python train.py --n_layer=12 --d_model=192 --n_experts=32 --experts_per_token=2 --d_expert=224 --d_shared_expert=0 --activation="squared_relu" --moe_layers=[0, 1, 2, 3, 4, 5, 6, 7, 8, 9, 10, 11] --router_score="softmax" --normalize_top_k=true --routed_scale=1.0 --balance_loss=0.00236 --balance_bias=false --router_z_loss=0.0001 --init_std_router=0.0276 --lr_router=0.000441 --vocab_size=4096 --norm="layernorm" --norm_eps=1e-05 --tie_embeddings=false --optimizer="adamw" --lr=0.0015 --beta1=0.95 --beta2=0.99 --grad_clip=1.0 --batch_tokens=32768 --seq_len=384 --train_tokens=373200000 --steps=11390 --dataset="wikipedia_en"
Below are experts of layer 2 (counted from 0) of a mixture-of-experts language model. Rows are named router (the router's row for the expert), up (a neuron's input weights, with its number), down (a neuron's output weights, with its number) and show model dimensions 0-95. Each number is 500 + 25 x the weight over its row's rms, rounded and kept within 0 to 999. Numbers have three digits each.
After each expert's rows: a language model's description of what the expert responds to. This comes from a sample of Wikipedia text that the model never trained on.

# expert 30
router:515474480471505510526490515499491494496536497484487496471464474488493492499486519527542506491470496539506520489492489518509469501476501533445525491526499505509485571490491503596471513523465494526460503504508480529493485512503520492495521517520475526445475524501510535477479540491519560485
up0:502512545505478508502505539490534480468488453503470489492508507508513539516465519507538472503460524515477521452456493502545505510505553505479554448491510482485456477524516509488498509484514476494496451522524522501553503528453477511441494488516446500480497533472514504536520511519473500479
down0:494505490534481485498514492492510518525495529499459499533461588517535505501488534522532492463488474489546497527480528476451502499508495505472501501452510492502474470519494490465462491507517518495494491442521527466474496486470504466508474528493518501547485501514518522480505515505464527538
What it handles: Digits inside years and dates such as 1982 and 2000-06-18, and words right after a slash, such as w/red, pink/reddish, mg/day.

# expert 21
router:462450498449493501520495493481495506500482461504450523512469482506510441504484503513546521457471498504519513479495502491530453545512497539451495514469516481506482519470482539565486492533445526514427488476539514482491467520507514502514512514503525463457489512528501506504480496534531523474
up7:532470501496467508523448446519488477449497476518507487488508507493481471511485496523516502496491492518498521492475469525487479532514460501493465488524489501520499495532537470487473472484520517555491454500508520493530486463471447496449547518534491506478505504509528498474501463521474519480
down7:527492500498481502486469520533512481499503481514491507485532557509499506494497481525495517508541550520481493485464453497516536479450494532517497501508516520491476478478498443482485492513493518514521469498510523500468510482482454497493505489503515470503528463468493473487462531499490481515
What it handles: Ending pieces completing a word, especially -ing, -ment, -ation, -ance, as in comment-ing, Fin-ance, form-ally.

# expert 10
router:481484502449468536524492506463499525475504488498494493516499459501517460526468505493528485439497482516503501509445503509499463508494497520467498488498535492470472550494500490541484519501488508548479494498497495506545514493503499525474494494494522513460502518522528507490518506535497530516
up1:488520490501493523544516468487468499486528502531442472513502510544457526504537500528545505523476475476493533443521509511473514471495494500496482489490493497524444510534523484525498497507471498502502506518509509475479511527485496478525513459480537520460489490505546520517527466472561501466
down1:501465496505486536514479468517482496500522486539490535476538484478452455489500511493527479509536524463536479508491478506512533478495508508497538464457497513527501493518521497518543481488510546519457539505480563543478482535506501522537510419495501478454491522466504509492529511497526505525
What it handles: Digits 3–9 inside numbers in tables, statistics, dates and taxonomic years, e.g. 2'5', 17'9'1, 5'6'.8; also French, same.

# expert 15
router:495442508431512470514496528489524450527529526488443497532464490519481462515483532491522447477478544521526518492484508520517502495489494558460536513505513498488480499490497465550460491500479519485448527464524544464512503520506505531529495483480509533492524497513515520489483495510539545483
up8:463523477499477490509529507525496512466513492458479479503528525454496517474508513493534474477516508510523501525509492507486483488506481500477509453511482449489509498494534521494485464543488451542491515502482511550530482464528507499483564513498480518479496487516516489504528473545485512492
down8:517519504523465514510494538476521544548501509557546477474505553463521508528481517503520516477480489473487510523493488535485496500536516528452462493528460484471488452519530476537531511503549483499468484523525496535497514508503525470508512527503496503483487501466510445527504437470528493498
What it handles: Common or title nouns after "the" or a modifier, such as University, City, League, season, municipality, players, often followed by "of".

# expert 23
router:480475489473477507521489504507528496477487480517463487529488482498467482493511480501540465505486498549524498468473517488463498504505520506459500512512493490507472547487540514527456484501457479505432474469521526496483512484484483520528538525496491515485517515527538515477509496538469526501
up6:500485484508481539546521507452493504485504524499445527532521477546473480538473501510528513507480513450489532489507468540486488516456515509449526509474492502529497510476511506519466513571499505461490496517481501496468510486481511469507457490503523505454513490516525512485501496485533521492
down6:495554473577503529457504453512465538512491530573500529514505494490495465458534466481488483493527500513490495514500541488483545515505490529543518480485490473535503511486489579516494515490506491536488479473529516500519467503503481520516477456486463501500447519495462487524502502510490540514
What it handles: Nouns, adjectives and verbs right after his, her or a, such as contract, official, support, work, attack, winning.

# expert 25
router:475460487464463523566484515500502501482500499489462526512497435494528476503495533493523456456505481522517525498483493492506483505522503499483485486515530490484503559480495491555486496502443494500482508474488529482522479485516503504485541518493501491465462497524476516506467473505502553503
up1:479470509482514496533513539486480454471491434502476489524489488469523511477509498513495478501459511561494484518466534487497499520522517547451448467466505493551447494487457481537510470499516517505495483485531496517470492500505478469503501494498535505476532525478499472513484479473493571473
down1:440542482469493508494487465499488474464470516512510484486487525506492526531501504521535468453516462478470546476504490454475475528492501516529494488539480436513505538551534507497490521518486481491481477507483508535482473504505495513518501509510516529520494474479503493550464503498441521523
What it handles: First digits of numbers, especially 1 and 2, in table cells, vote counts, population and elevation figures, e.g. '2'15,09, '1',296.

# expert 18
router:528522482426466515539502490512484505490483497491487495466498415523497495475516490502522459465469490546520514538491509495520505499505506508454490462510520492472521529498511491552472473528444494501475473501509474465505495509476534507494512548487513498471498482517504509470514497503499549504
up3:479506531500480511493523510487491526459500482479455494532492491498492465490477475492497492487480499520506505472476450516474487499498504513493497531529485493521487501487503525541512513499490536498468469486541485525527439509490502543476470483521506482471484548494547515557487474524508536503
down3:501494508542506484510486491462553522506456496494517494517530514499555482514546497498483487508484464515517489487505538461461483479483501516551514516503523490451511487455498484473503500536490497483528508480489514494525522471499519521461506489482452486471521487502478527569520532523499531484
What it handles: Separators inside number-heavy tables and stat lists, mostly pipes, semicolons and commas after digits (0; —; 4;), plus units like ft.

# expert 31
router:482505514438487537515486506480449484520515504507452529481454462450485510516485495470484484498498506519489490532481501537514491497518479527477481475504488519534503522505474526561486480518471480510449502475486480558511502503482530511493537505521491516485497535502479524514464535477499511507
up2:500501494482489484514527497492497523494563492518547463507500517517494526548469479495492462500477518448486499509480457483577511527520484527509485470496498495496472487462480503504487498511520486473462520484515468505551507513471497556507536537456527501504512516503494482491490521476497491520
down2:472464499492496489508524499523477508477538530533498492492502521532576527532475576517468515500484493471494555534482538523510514503517546516540507514511478479496490470468459492511485454498498451533516481559504508522444560497502494497480528511533509509486488500525515495515506458508507527479
What it handles: Infobox and table labels like Website, Total, Genus, Died, ±%, plus "to" before verbs and words after title headings.